Experts of a small language model: width 384.
Below are experts of layer 4 (counted from 0) of a mixture-of-experts language model. Rows are named router (the router's row for the expert), down (a neuron's output weights, with its number) and show model dimensions 0-95. Each number is 128 + 32 x the weight over its row's rms, rounded and kept within 0 to 255. Numbers have three digits each.
Before each expert's rows: "comes before" lists some tokens at least twice as common just after its tokens as in all text. This comes from a sample of Wikipedia text that the model never trained on. Tokens count by the router's weight.

# expert 0
comes before: " ", "\n", " The", " —", " \"", " A"
router:154126092119145111061116140108129155106095136096146125152104055176135095130099129130151138093096166093113127117136115113155121158118169136176123127142089134118135110090128142159129166147199155150129115153113158170106111116109110160143085096181135166115133100094116091101140166134117088096
down0:120172160123128133171194173139063113106178102162118140084142184110104122174158185101100191147143120124101102099150137126095103097136124125121173141108109163098148093177095190109196137097145117158104120146120124054108194166104096115097111116119132116083083126103192119071165159105128078146
down1:081097133100112136138109110129110188185163141092085144139113089123149098107103162119134120162146093215153116168170092134081139133077091104075150058113142157059183152147127151180134127082084157176160143152141114084120096143158091131124181172132139208146090121101098118125138135119143146103
down2:107051117033093194117166140144080180168148086149134081182053173069142105068100106127128136113130092070102176124175167222112155108123163064163159126198109113166121130145133069133104143151135084105107166110134092107102139115097149147126129157080143189095106103135107186136092125159119128144
down3:127167162117140123176193135140158167152164093079163146206101083087059158147143107108118122129135093000099162110124097203139169146124156125146128064133145188140074131150118101099127158177119152196115103141152169101085154081106102132134155117170105099107099047150102154109093115085089162084
down4:155155113142144164181131090110131131187117153123157169112024108146090194106142150152132113137129110149120143148093092111120150131118138122098126172144132134111104091059148139163136086089121113123073181113140135084115129145173135121135106086106167153105154107115101085133152110115127122100
down5:089142121157145078148164185161178168138113138105115062141080118110103100117101147131152096194139116111127165153094083091124150139137077088150080095140114100090136116138132097110157131197136092099127137183139175112111124119122139152121114133146219106142125146178125104141113102168170120232
down6:130120102166154150072100088115138103152147164112146104084158147069101153107170148189138090123096168219136141103163147139091084120113097088132184118109099106108107108109169062163135081157109102094125134114086109089149139115115137113151147077101132115122125140138147164129105136135152137075
down7:126134138157155119158105144088209082140164133124090205136141138118140120175127128101090118103166121098108125174147124135154158125093111153123115136107159160167136118121099158147071092150216121130098160174126143112102089138177091156159097075109116125148162192093120094173087126165169105118
down8:126147113150162148116129090134165125126114155123209139223153146141101171189070093144181093134147137140078135092166130100141104094128164128152127145158136136116090129093166133114088139117104117081132177107166135135093146121159071128119177154105172150138102146155106144134153161140089074094
down9:154159083153150090139106108105171163124152126088139121185092179159170039169159142087154160125163190130157120164085051144115055114095155143117158108081140137068150076081093152068101166114112121144184154124127079129089140112105124104120124124072125118126146085156105154147097223124065108163
down10:091166109088125120121146093131147218141124094109111117139137113104105156079134121172100125152097119172104062179138124119127142140125162148115074109138124087148114070125132071109140135146085110135127091123132130074165063101133122097124130158108145066093125064109080148117088162146076047132
down11:107123133134080129192102151167134159132135077075126134163111112104126097060098146112070119107219107133158098106129166165096130147101142166111100043088191192229093126163109168218173147106150110069137171050150158137129125134099135140148113157112092151186132099086145152104053120124120112175
down12:111100123150102135126152110117133086158184115143168162125151172058088130079096117170112166119069136218082115145147170167139112150188132154056137119108156109097120138173121076120113121092154128138094114120146122137165092095126125124147067174139083177191129167089098106139083130103119080153
down13:152098115152108120084132146142123058134106152117143147122137142100188183143130157165145130138144125255166164148158051094137161129125137131136134103043093107151122096118139081139125120128128140059137065114093123147117105102126142133143115143112145103140117163165140087148140121138088130117
down14:119093193129120211096114161113048116094151097155145132056104129083128138153132113139147146155059154151126138188076136163064129146181150096074199103124155109132069109154141088148154120097088170101115139144157186101167155146148212154131161109131102144102154139150107147144092145113119095158
down15:167086170109149111050150158165125136151144158179148116112123178138124163101158122161101191142147176253135113138125106094134143129103058082151172146071115141180116120065144138153131103188187086174128144126098104175130151103144095138148129105145136166184117156151137101078123097151128171154
down16:129175130161116102143111151104086019124113082152134159115145052127044139156081159157122099134075127107087070119159133065115105147185094061136125105114140118103149161147113155176154127140147178156118097118127169135126158131103133089093110109185110084148086075181145122083092144142099168129
down17:111149121123107155145136124100149068109155098148081112130178146126165070176139184121155057136182132126113078134136141152171133111104130185148099142136072108113109085108052124043140152132186094132072139109172153187125146155091124100153101167167151186059112127179160132121121171061106128140
down18:095172186096058167119113118165112116111100092070130127124073146130112072076143087127136141118128106164130084199153131108065122127162152063106120099192126090164182149153148074156083076139124124099135135145158166135117110121132088114103078165138093129061172117165127193125148125120111173124
down19:167141119173112168133116110057122122128155135166159125110107126150102138218125140128120164161113125071084150093108134183151109145163148161182127092136150118166072151150133160147173162136145138065165101119134146106122082163114052135099155080123152103153109100081185136164054099101182172082
down20:167155138156127094102106087178140169114110113121109152137098092144154149168154165082121129146143131063136103125132128076158138120160163128152060130107125131140116140160179147141096100133079122194147145147120115103128136172111217168124171127148072164181090141163094118164163130106068108135
down21:053181154200056125095130112099063099148137112112095107164102118150159138112133103110100158108088127086164177107168128145104086128131140092101149106135172150094147103084128176105149080131127170094166145131200164087122099160159134079158136149078150108177154153116159159103132148126148185098
down22:150063128100131135111181159172173118139104118177115114097073126163121055138104063138105115147115110168143106126186183083129090084148102161131130146109078107074128089168129081146135111087162165077174136144147134108159093113103094142167134101093085172147104086143100154071133107104117149169
down23:149121120095157110157097108138171157173154068156112160088109145144105119153103192090127168134114105182136105059118142144089153159122175133127069126091131131117114070143167126138081116102093130134071135136138113149112130162170166129142133148122141137106163088102215151111156104156118166123
down24:108145112106166148105186085111138176159086114162130129107198163097135153140137124171160096132143106064142139146092082154078118145137138132126079162099179184188117083161114087158151163101094181073126079131160158135099090131134173128123121143076089083186162134113131118114147204105095160142
down25:088112115140115183093130097128146110158122080116080137136078146129141132177192156131135179106145145127154085178137164124150155201148108138098123101089140111138130115124157148122163117109150142190075114153108133091144086083110147088166085128134115158086093153060100150140124123141129109139
down26:147099187133058127123153143125080081126135147139070150075070059143128119063055174161145055091157161086135125130109145120092113097142113135148093188101098109145121154142125073090109051135147081127149178143101133112132112113106176121125129103106185128171118183101144121114106070093174081170
down27:127161058171106112087119175076119090104088127063117105083119136189105128111142078143099121106146159129145151087145154134164155110130109095087074123130142120105128087148188182129096134201145154109116107124143179108105110176083127070103101156111155122100168112132135094078093122151124096151
down28:128126193105137125102079060124111135111106173166023163174152097078130163105111114108124075196147075185109194105128139102151142114140216125163114164102106143155082112080137072153111111092143117073115120168112096111105140122119116112131176102156141168138147103093160122143150199104100131127
down29:137133144119127064202173172075117157115129139104128158176105119134110085132101122197103087118168114136129115144128186184165155147169103093108170168140085124167128099096130092151077187134149128158146089122170179182151118133130170074079082117087164135172183120069137102126147182115115167095
down30:081089177175151100116111154134095115192113134169138112173086175089085130187140148171127120143148143185076087160105060135142148134131080121109144119189132131114135175084110108095099154127136118111187178135110134134125099124171138125117133161143155132192133084156116121135047120119158111136
down31:109153099114085118134147167184104144070175110103070136225122083073139148099094152096116137131144084197112157111206128154081118125193120113117101124111116132109115092192135126110152150122184154124186112093114164138154030121121143151101183176156161054098124088160105081085169131149054139158
down32:131072131129100140150101105065112214173133113117141075153135093102129152094096100104098167115145113091140121092137140119151141171169195112151097142167168085145085110090161145094126170177131121096169119135126139145099176106120139180125147128120112160105110172084129124079109128076118150147
down33:170133107134137161103131101151130128141210110136168148147124145085085130112135149156132110134072142149111100059136138146139134092129168094112136167140170113170076051129152135090032126165122166148144107138097131110148130113123113092135156159154126114131099157142106141071134095158172130136
down34:091153081129119149119129181121149084154183061082187111141111176106117086113148143165078096141175168181163148180157147139102160147133144132120128105051122177136180104146133157129081070195121149165134176074225119129128125154128102140093120075160144090104141133130128155116147116195091106116
down35:108128114119168125107117162148158130065103199090129167145127133072137104129188143087091154096135129008139148155142079136197135130176113157190116082105136105140109117111115108126158133148089119094124116153171058140105144151121193108138124115128136130105096171146092143203105137084201167180
down36:148145059080132128166204113163146146129137110130161166082107108086138134094080115117111084125147144113159151148101135143065149163071099119174078118154178072112127103105150138147119109088075063139150086117105190134165101104159129114097120163062188129161101137131134158137099068111164153155
down37:157139071157109139071124117142132035114153144153096131142185101103136071104119104090059099078145098082141118126058140124119119146182096143147099093141109099049142149035150108126172129128099137070124119161130048183124100101084118168095105160068104083131111097123065153089091146106106137102
down38:079100100115098177102122131171124122132149120099154118163122103111134107074190126139128142172114157162078103145149132121101107110081178137068160127126136088091065088061111090062168151132108167130122179184127143139140137143072135143180143185113189180131171135055090164054065085085107118109
down39:122145150117148134112131159168114096130149083113101173104173195162122168112111118000106181135161059215155103054128128138114113186171032136178074081152176122114159171155150100089192103118128134139147108114094180118210096178091191118153133121202119043156112158134161094050095165194151141098
down40:132161070099160171088135163105140115115106093121116110128079151116144062120119148163129079181104142108110079124082153128129163064111160097087172144138129196129156170134135100196132151161103129122124142091120145089148119110129096082101105141138156140114088111149128109124149068130160157162
down41:111101073148145129123161163133069074133119118098132095121128179093099110086082143154123117079106084053130099148126140219134121091150064156181140105146117091107088165128104164113136121134162174089104167190119141124096116174087120181129105125162144135120141105092129113069168142140131108163
down42:082130109154118153160151165204101135103180130034153165141154147078122101105163158145153123123151182185122171148089106114098150094132164171083139122155081159142156137139121107114087120156124077100102150128157147124110084181112183086082151109087085134116127113109092133120162098146170117151
down43:159132177149137106107130046110090062123164115091080105210116105108112145091127096148133166144069089123122154149133096102171182094136141127148088131082096127134147148101098123072106115052153091171126187166101110144171115178130149100108135071108184139104112135122079098147172106162142115115
down44:179107183103109143155177166153149186157088124085115110082151152138103102134099113102096147147125171100125057079113143152115148137116130209102049101142092193183114128192134094157152188153115136116166136086120105114176136115169092124112111161131134151120130155116135169144099124083088099131
down45:107088129174112181132168103119153075146163111106086120111079115155159132118186096077176120147130127072153110114103175129082147153145121148135152121129079147161129106095153107112118164105146147155089139103157153104111103071127128143167104114115108071109109110158163108113176125119161135109

# expert 1
comes before: "1", "2", "|", "-", "\n", "0"
router:175207133113107096182171097116124120123087093098140125179128133132182103155115129153113074120141149104119199166115108108127167181191172149121061113137157165088087117116148143065119168138159119179117090086135208120136126130140151171104086087122071186103121137136108134094157141108114101114
down0:094136097187133099146162087159118125120052148119122147112063128097099117164174080116109109106124131164130177139073155119191128082158116124132129141166135049100113148107100127123098145176140185127131123146104117112087150106112128122160135139156123068174148136108097096098071048100116114166
down1:154109115092113183138162132152155161137132148148144103169141218128096090120103154147174205118137134127142086077160127128093143129154118099109118076104132124118120143070112139095153144122126126154118156141097113139152132190155108071123138107083090119130100088135118131126172094185106085163
down2:179133053144107113086100126154108120135137152127150093117144105080097064099122112152121126111153135043112117133138173144110142203081159107160124086138160151125154140100087092191069146177173128020142121124160097085127111055150148085092104127151111094114172143111106134105086100159154141097
down3:162126104128167137144056142102157126171153140160149151156092125151116146158106169089110136152157119142187178093187152124175135084139121120078097108098137111179122137144121087128094163144082158141175117189104033112108136083143164127134033126102140097149139094125118087222147114155095128059
down4:169144138110108071144099191172067151181098141140082158120099049187102088155165138126132204114137081075119135179065138056108119189108124130161105150137148124183148094139161103122143153146147099126119092149141052163133073112095114145142139125162156110163137150119154127111129164144110101165
down5:131162095171147078131179154136170137101154135068106120135232163126167062145161182079128156204127164126145136112079106135081117129183141098110091121077134124188131119141098106169160133104087174112107182153072162127116174151117132089134177074097132211113112102056109112143060106156174082182
down6:122130125123140116118166095083125121114058114130175184137101103091132154086120138116116161154116144089133170126116142152185127206098114114189176161103096078164133159173143116086186108163093080136139105127107152137123140168089163146121088111162081153124117151157186135109111122139163158121
down7:183108103098139138109108099154146105113124104145082117136115103175139089154138111140101136176169108072145119071153140156147117156100145117115157095130138189149108112108189095148157113102087074126122179148148133179100116188128158207098125098113118197126164128155159159094133146146123161155
down8:138155100127104119131132105144169134114132166147122158052154133109122078160134143122164140152088153080070123162065092187102208167179119136113134102098071119100140151166118172146155173129107168123191223139095156155101170138162114120043148129106116154079141137126117171172137141132175097162
down9:145120142132125121112095104109107168105184152074164129118152145150184142084093123137191117130096143098159112110119123098103123122119147085124136120132114114112141123119095144154101113200158139139117130135120148153148118146158063050151168071188124139107127175125112125157111104119091146114
down10:048153176083093092164116131089179121104128146130182105174144113132112179121126134139083100147126082206131098088144120137104174166097099085070118108119104084167084119120137154105112171113148135118178203131105205143132145104177099130090150107097126088129104115086103130130175133181167172157
down11:119113092058123113077117129121179122114212155167107096158140033139090091084147138097094186104155053227170118116175081104172161135129155161105125107133151088127155146132158103109076136158066122111128132160062082077121121207131068135162085125130154051164117186094129102126161190104143168165
down12:135105121133119156130137154108131106097130127125112068163115152178141146151121075168187141100112143146190119066137136118130128114021113141197097149177125129123082180135156128155104102115156130086074166132166145168114129101101053093094120104124085105174180144119087112086146127128096173084
down13:070137129138120145127103099149154118194133099180126131082176100092127176081117157153131171142156179155110208113198141106123180088105108171136163143172118107079146112158125105137185145070120128169133125121122142147135135138157132130189162136077089121167128088098176176119157144055126117092
down14:157162122130136106124167125142125148069115143172096170135107164153146144125130120148097151100167170213122157104149123144137087130130124169110139171078086119110104170055097116084158152138093056101130162142074186126165142113085093170120172085154091145157083065151135127164160119121115117110
down15:130150150067144158138123110146089082122181135119111089189141187098148111087135122161116082118094154086101123117084116180124065142113089082065096083083147165111121119097120141085150110117162216153140118138137131125121164039160166076151094105135149096152137184103102135158124136138167162124
down16:153146084089145091173098205071152152143136082066135195106159087145153082132104106140153155186155118130147092162099105121125079058127126113115104079126172117083238100135070181129120075140169082137182150060157116180126087115075138121190146101118116141166113118133159118120154144125150109162
down17:148148176118050089096081121121067142064153111155072123102117147063149089127093120135216141125119178075081138136122114129134184118139086136118220154122083065100077129070107144090129124151066099172188087091179081080160130103116110140135130159127156108161143145067096103115084083144080117134
down18:104129134134073098100055094122126078137162079153120155154142130120158119106129121113145180114120105169135140175139122083131186100125077115155103157070135139122120050149108148117052135089109167147139149138173145071075164156141133119140093114105118109052140187134088187137110108194156089159
down19:117163067095120128107121138149173150066198138106140160109104142091144082125126104163119178103116084109180117127148142160152086179138119142113175187160157109156157100150154119198158159139162178141149111122138158098103128105165125166120146094159047118132075153084132125154064154097148127158
down20:043117176105123135089143153071150075098122140127115124128105067146114129120141081150136134153129120111178142133140130163131131120100160126099132114158113128117083109094138142157127127164107061120108103126103152105187116073068106106160170142085105160103056157131117143123161129115094089132
down21:141070142196147093085107197177139144139087194073133089142077132142114142116130101118171098096107077089151145109134099121157139148098120191105079143156171150170083086171140181100093060138092159114145097081152122155121134079081112138154134129148154124133065081126145124166112111157183094124
down22:116171180180158157136166121155118165157207142151126053118171099185083151170128147126144138123141070124105146131180096108106100142130121122192187131161181167101163121100188137122128141155092052173158097129139129157145090143132136108163106148199137103140162138069114119122213101183116129166
down23:117181103106138124123161126134138095070113132168129160203148249139132156133110142152206092162105121123173151149133171112106093072146139132145148097105127107123127102115162125070093152073136086061073124179150149145133115163072171093139109187118094136086137118104152143132114099121100134154
down24:062204118100099185143106126119155187147126106159114153089169065049062148130133098109133089159051148143141126099124077125172164119149102148099181163117113142169079097186246185158110201093140116140145100077092151084160086119094121126114076139116152147132127113087140099131140084107131165084
down25:115091074113128174108143107135131097090150123116120115117162135030068146157115138175128082125149125192136124108129127121160124142158200135120063125134104112140157163118120169114134171087138121088151143148116112161095104046118102102152102097099145158098141135086173144105072187122154137143
down26:147092119122118108091121106158132098116157156168080155138145110153062133176145193136145115099137119181141123072169140150080110150131120169119157099176160145126106149136191086133142112065157119124183160116146100148126152171122150033111081106071102128117173098130123133175140133158097134140
down27:201142148085117109151112118142132129132163131084140201144124095179144146201153125091201089130153113012083022132102122139185119120071109153180114125177164111139120117099046059131095122135120088084106107138106087168116129078145154107095112116121152097125144093120170146133149176123107109195
down28:108140093126155111157169109135118113095144088100123140089129093184065150117170091104042128121093171147100118119149111056090087111073171086104143099113117140105141149099108128130066132131103144111061073137074091135085147159146169099103091162092127110175082138115130169123118176126128133119
down29:132099140103123141201155149127117126118117082148140067112183089141153125178084127180098168122082100091106075158120101099092127121097159141131122102163064105153081127101131125170120156163139071183094098132108095117118203149146162138121131093124083150135136150149118142165163132133160161143
down30:137120128150139167127132114098124136117093143168104152179169122153150089155152093110110194129130090119152139100165171137149167127148147157087183090115194118134137119176091065159106094157150104091144132108189153178132079139151155124132153075150076110095072195090121166099110109083141099045
down31:096096142104095086166154127090116105125172171173114174104121106131119075101118133138096145096113130125091118119081077152193066104097105145096059158083135074118084076164092187128141130082125181164122146151173158166118137065124153147090142128160079154098189178098151108130165095174200123093
down32:174120118133136142115093129155133126121145173138109122151100104112127126107140105111081112103151182084145167148149110099120167093150117167200135074188102168110076140104035079143175060121198153149117151072106155101067142101142103113147124124138170117080184106063181092164154162169153187170
down33:104084180130129124096088130095154180082146200123094101093134126122208109047116132152114160176127106160172100099094110082117096117103161199109122109060099101156130113166123118143140098128090137087092178088093132107129167121082166120143117109084120140125162096102130151131098128111104137166
down34:057139092130138165087103165167089159145168143095117093094109111126090137111116095063072109070114134069096144148167176091102102102144138057135175101125112121106102099148144154130131173112062121103155105130116131139149121120115172120157148136110134149061110131144139103123097097130148128125
down35:143146151148153118118136109113117151112121098158087120137086126125188081140161146159115078105190137129162162137151181181058051127119095063125104073150147168146127195158096104108139086090078133165158124161121118200063113061152150142171129162124150146165142128149154127065150139122152128101
down36:148140114106109163138115105103089153149113161121102169181152133129140133188219117129158086130186137127118139141090137128106074199042106089196096141132166165074147083129073140110154111083128115162110111140132084094123141184120097114146145115134077110133133124147171127097132218125164085112
down37:154226112151123059077140057114104081100150136110127112127193133090116114118090126125146126153124094148071158137095155140093099119122148120153131111158133118092180136125187139099131131138165119153072148128049101163145193090115094191097194093061088155143142134135094122114148099170155128198
down38:084216150093118125196124096153106167133154123101125159143090110110115154127142127157138072089080108183161189137132041125178168200200115151157135074143145082131124094129113094079154076181124087137168106073110128103120121120073152087145113183060127167116109128152144130142133115116170130144
down39:143143119102123118131112163070113094118136107110159165172123145151059132198128095120126110164093100146163101153145137118143109125172060152143077127081199113228087139127062156100166200090157150117136115109133085113104101128138086079130153121186104132126186093160081149128139142129119202138
down40:111132169044114123126104119091095159165179173122146164094097157160119157098160115122130159113162122069100116138141080101142172107124190096078103105175106141114178117194143086103139099169151109151096106146119114095157142127116061194111143145153081086088144163187095168159111155127163098195
down41:117115131112078128114185131134115134140068174143111148133077140092123086200118131106058112073103182121177121141128145121219096147112137141161127153080140109118148120149153141156124086146135150106139050124136129102148115136138120168142139134101131091106138136124149121126154108190151119101
down42:127146118077139121041109135118104151170101146091062112103167092120146182135106111128082127161119128161133144133070114127084150094135061116118139115139136127164129128130165172188167126098093161111153123085152164119073090178202112165113146126149174172154175148171147126172183177165144103148
down43:113125169073076107117130146188157193209155165182112113090133114150174134099169123162159081098051136089190116128082115132124138093119111135084109131118171092105102135113132112199115152110127119094082148061068116112157173135137177140105090106112156180177115191088132089090094112140136135113
down44:137197080118134178096108092057113082082139138154194119112148078126134110119152123143120112144138082177137127103101125140152128119141146112181158111114162132114186095116167169107176094118134146093168166095150078177153160152102130109150168144156119123128187114142159110149117116143162119074
down45:116109141181117192179144150092159114072121181160139145151144156125099144136071169087093093110137140144148159135143095135124121116143087171123110136164208186116147173136144211154067147172095128188154137119137107152122129107145146164103116130156124104102132156096139169126146073166128168153

# expert 4
comes before: " the", " a", " to", " in", " by", " as"
router:134125089102161098189114089136127176192079090128127147147126113134097115152113099165172121132087143115088135149142084093155145138122149117177126070213118124102097029134103160082100126081142074121123115095154187113049120082161183143137113103113121141119091157167071082160116161184100084126
down0:159119102126119090177134110138150156133147133119134107101076083173095109104182180137133114127092160090154092139135139140109075097074157100128142164121099153138116123094153079118079150172084112135109117121140097094199106127123158123114105116124085111116151131115109118101112083130109068133
down1:150127144079072171117069084162151117120098092146099156137112091116110117180114069089156117069136135168146154110130161109111168134135152093084083109112140109121145077138188115119155067140094131122089168104155122186134109107072120134157123169095113110138149142143129115223154092186142125136
down2:120138156101143107156140126107161063133120169074161148069139084114094177139086104093106148079193107166135134118170144152141211168176077144148103104138124085101127100112111175064125110133124151177110106177144138150151139118114132126089094145118118143071120133109100130133174179111150142093
down3:096170133095160103150135154115111114066126143093169154053119161200160166086136130121144124109111096102123154099162148128078183097044145106102164136125092151214151134154124117127108159142131176074156128160123096095123078164097048145135119108077112146099097121139094091136157109159121064135
down4:112086172129111139100118112118140126152140084101091125165097136040187134080136053075104093157110087157149169114110178163137187175132148174077150138193127095111065114128144148162126114150161176113185084147134114157141121124173124102156158066064147100118141171149105167131080105078129156109
down5:098139128091101140124137181173132144140119118181118103122128167123104112091129181128168191138105094169139177170189089100130167128127077097174098130101138114134131154109143119144231119201130166064103109158114144177168071172107098098159117106141091179137126115159140159094118103129102160169
down6:124157094158094103130119173162099097060046192125142130134144134106145130077115084119099141087125161091086142096138123110119108128105129156166095159147145126145121116137138145075136169082111136147158154096194127127138120145177183052126161023099131095092143124135139129114052092112125159130
down7:148167088129063133141156174094110109140135111130143189147151139126138095154147124077138123151150116081119117150077089076125107119096159144109100157112184104135128136199152094157098161139119116117161094165098073093126114161110083107184117136113127149087112125137143171127169161030204135110
down8:096107148157103142110183089115116217138108111172171102199120125129142100158105151109090141108080174102099109094170114094115122093116173168110175124109135115116118133133135131175151152144102094171164184111130160175107176133119156073166092192095119094110086142190126117091125122049125140130
down9:090096131185066141175101151160150184090174176099169116084132106156133153179116161139127114141070161166111170120072117143177095122163116098193123130117124121089194145126138114148115070099124137184139143145173058184076126130184098097120108121134138171164187151108167106105203170141174140122
down10:066145135077163160094097188161147069180101070188122131099111151114095160129108124126106163181115143094153172166129122154104098132040154141129109157105059118137146134156137154099112127179142144124125080161100133157105187137125175108192105189137059142145094138187125140152166141080177204132
down11:121121088123171180142116077098169109151120072173167109133110132102150140097125127141077112187100162181139105154120125086117122081131165129173106126172148155106152100143156076135167164068139093103130080146133113135109156080166141090101162207101137130102112138125071096109163125133095111095
down12:144151096136136082135145167158112117168114100174091090109131149047075187127119143074092127135179149170178147108140135109099125107085067101159168137151133210127152135169174116139105126231163107101155178159161057118131108069102165085068108132123190120081171096093160092210136100061107183123
down13:153100128125115079084136153119086066094171188128088098082120122154156080115086130124105144156193111084122162162141140148174150090137143121121105142164125181082062107128087078119147114087103119189143038173136127152110095158122181183167111170138123146097166141103113163196117137067141155101
down14:106101094096222121104167102118098111141138116065121071145180141103157135107124064137132096097144128165114130150190140134167199116170126133057128116118102174082136121100161132116133067149146099158081115183097122138174096046089142164131126119084096091162119143100139154071131162183171142098
down15:161096173117144120145168100149165074082114099188138156107179129100100128122142159113092194140114053144148121162127144108111159185179147109155155139186086167095127147115142190192151227046080105187162084148132127071122093133143109128230111124111152121095130082173150146124172116115136151160
down16:109151112145119119136134112112151105146115198164127152076104140098129137044106132120097165091096174095109124117100139147077141121079138108139071114119155116162155097164111124141140112146175173124255120101104169141116166093169147120095124045120120152224100141143134133107170134113145136080
down17:087164089150198094107133110119111148113138097130163117082125110131141186170103131077118115127122236099162161189136165169145177154118130159138216109136182129130164081126136124156127126146100101156176101123129138132103112148123132144142163150147122161142193112122134175163110133103080161122
down18:163162170099087170129096128163083157147114127170150157136123137082145120172139107122138098145062092214120151104127135177142190148181145093152164109065120078153096091142111071157129087148111071111157193114190122106153177126170063139114181106117140160119065130092159129078080180116178075126
down19:089132167123138139113128089093146159066080128079164183152116133128136091127142116127160164140159170083128142122068122119102112116093182102096099106113158160118120132158113148131117127125050127158168198083147126161081122113050090097097143103190088138126120162198192139146182126110169140133
down20:155096101126162134174106172107149185160106128151116097120118138096098162129149133085114118122125061197131144106135139133103134152107161134079159108146124073191135110148059132142136096153165127142111153205128068142146157055122129150087174111099149131149164121131151148132149157170123130118
down21:172146119136153154127116110195118135096159110106131131138141093120166102095148144083087088098129141162119083141130131089163175117103170131124071118106138076059180089117155113069057146154145114095178145093143151104118125124138162126180066203148173114142164059187076190169121102137157207145
down22:066119110158114193101130114114144081095084149140150141136138142094106128125105139170116146097125157103110156172114125139124146125116201094158133162175128118143158143135155115120171185216092112112090144159155122071098094111121088140180121150117141184145154183080150134095058126112103094149
down23:092107179124148104162141112095102106137114124114168159130183098184116060138139125119142184114139118111134120104135174131166093143092111081162151135089118114143092119064115113048180108137132108166095120090097081154083155117113112069123157151160147120103164175111173169113152120137052115078
down24:104115103164119156100167110130100119085091123136133108152164139118112166135107091122094110159108165079139105137074146118100120154109105128153178126143161150102108113167133163117133212148119118106159066160130171093140098074107154094087159091152145148110142079124140150113142103094145114121
down25:130173140088175124063130116129075159088120158149182132106094170121123149138098114080158147137165152129094184153103142159116146086093162095118092131115101127192084099157143109127137122147074069154133212109141134091066153143111113145165150116152137088071144101099115045072122158109126122135
down26:105175143164126168041106156100145177128142172119141057087153137111094085177106187146135168131154136115112150083115089159109143126126069147074100129135148150091143086117124185096103117078172116165111117149118139118126106202125121162158096109130155139078142150127076162141119138128094132150
down27:156133154159123120127129088126156175255095135131060135132136100157071138186098149124184085136089158189095110131121105062171054112155102138101122189086139171100150118073091091141135139194103110106095175165126147121128134146129134096150064117110133196155140103130157158091172126195196105109
down28:106135088108121081121144163096139105117102161179167145148142077104089131148182149127135084159086111143117121093107141099163136111057132144129120176111170144142130138156114130119119109087119147177131134098170117074161128190136124166109193121122135184115109143161158122139130166131121202115
down29:160121133132132131129162108086103157195155095087064144145101112090063109049128087105143127149153110096145140138123136122140121111182134149067108144132133169114065146164130121178156128147115130163084155126129206179132109121169133133153101137090227076099112066121109109155098111091125144157
down30:127127110147150169078138149132103144102129155097126067108097185128105123092145062099141120151130112227090119132148075139127102113164139130156127160154108084188118106093143146130116130114119135120112182161129124132203125150107230152158096131138149115107150132156134129156124127132183054151
down31:085128112146102147152150113164119160094165119098120137132133145054156133085060139167105180131065093150176133088140123081126114107066125112139135117152126107121163161146102127083129172116139134152121150165083120096130113123103145158164101087102165093119133090111156068160116081125131126120
down32:114193159110140197130151166110103141116121082184088161125124082118167099149165108134162136134149106157158085182169116109116138115184098154129077097126108106103129194114114149178131095171115131163079102099120122099149151100069143076095145153136163115143170084131131189178098108141162166089
down33:138117187124127200175092156115140118176106133084138163123115136120185079058163102161153170147081116234154145157145165061134124116076136154141142101096108122173156142154143069168201070146160110192164106209104150117124102089132097168036171160171142142194148155118130175149095180137119125142
down34:119148113143105140137168044115172153115076170198080168162135143139169143138128140129109166119141127138109174071086180101180152111172098084103118167093083162171152099148149137111126132069206177105151214077157097152142151128172150116083102110117170117106140166094138095136124132104099123146
down35:105172130111138084082127151075093193138155145188105171123132131182173135139160108148147115129182157197176146066119144131092073159123134138174155159108104068137138095108136179136074118117157104124158040123131129136115105145105061063163131141093162136150136196067129111114107175216120173154
down36:080137144094201187137166220120155073129139114076105066121168139164169170105123098130153138116151141166151138122105077033067142122116167095110058121164112133114133070166185120110155128200169146099143173123185135078130123158101172107123119130156143088145164086132157119179162112117094192142
down37:168136139092155120142094133115126125176153138094124123115154134092163106121109163076174127119121184125118131155078127100141144159147084095112150132123135151128111174103081165153099153106096125073135066161111128110133111128119121125086150089094110074118126144147112102192115131121121163160
down38:069130149094176174160123197146097111149146083078116045127130108149169175134128066130060118102124082083125133170166149104163150119091133143145096172156151075153127158126144138194132122183137118110139090157109137146155122127104139122100114167148127113103133179189119123110146093165163161139
down39:071134136102148141113121161127169152109122109103112157137150141128142153081118114086146121151091086188148126134108137118116125092132109070153092164149099123085109088135092094106129116073117102129183102088069149103127129157156096184116185160146116098095109094090124174075142107148067120120
down40:169147094108158100131111216051089129091147041191096100106105122105148116143160120114120163143155125215156154121160176172164133171154159100100175173140180141130117104136095150136177183130130107112132127153160163101112162128120152169157113150087128136147128082116120159101125149117085103149
down41:079151109090083152126090132178149118096142146163105113158063074092088138172129133136116150133147092163137115082181166163174133118117159202089206142135091110162090097148093078149123135142111128097127104119122116125126063138106131146121163080132132175126070176147146122179035126123167143087
down42:123148119134102126110112077142168172156140099134129104125136107188120128129139141060136110136102172080163079095127127092160103131172185143131151110081208160176161193072112171137130131130123126137184135129124135103095118147143157121071179126068195127120105168153164121080138082192140078161
down43:149164144124149215166136117135212112105177138099129152184137032113168128124127101146140115158128143094173135204125120161108076135171092075202140138110056134109096135123117137126164132135078084186153146097125137148141168149168143122091161098132111181108072083147166172159136117142071139089
down44:077099115077098133081156144086084108072154131149121161166114111105192153145080129120102108105153115132095111136141101057155175134158161169119139143152104117122142161154176149123170102087185136173108095120083154072081127108113155143100138067086132115162136109094152156151147107120178164069
down45:096092159161140158139188116161084115145203109168095161132127102143087125105140098088132086165163163042137145125166185127126179134081147072101102156167131150048078176120110177143143143106098126046113115119172182145150148105113124185165156155127139111109137099122150115072143135144139072079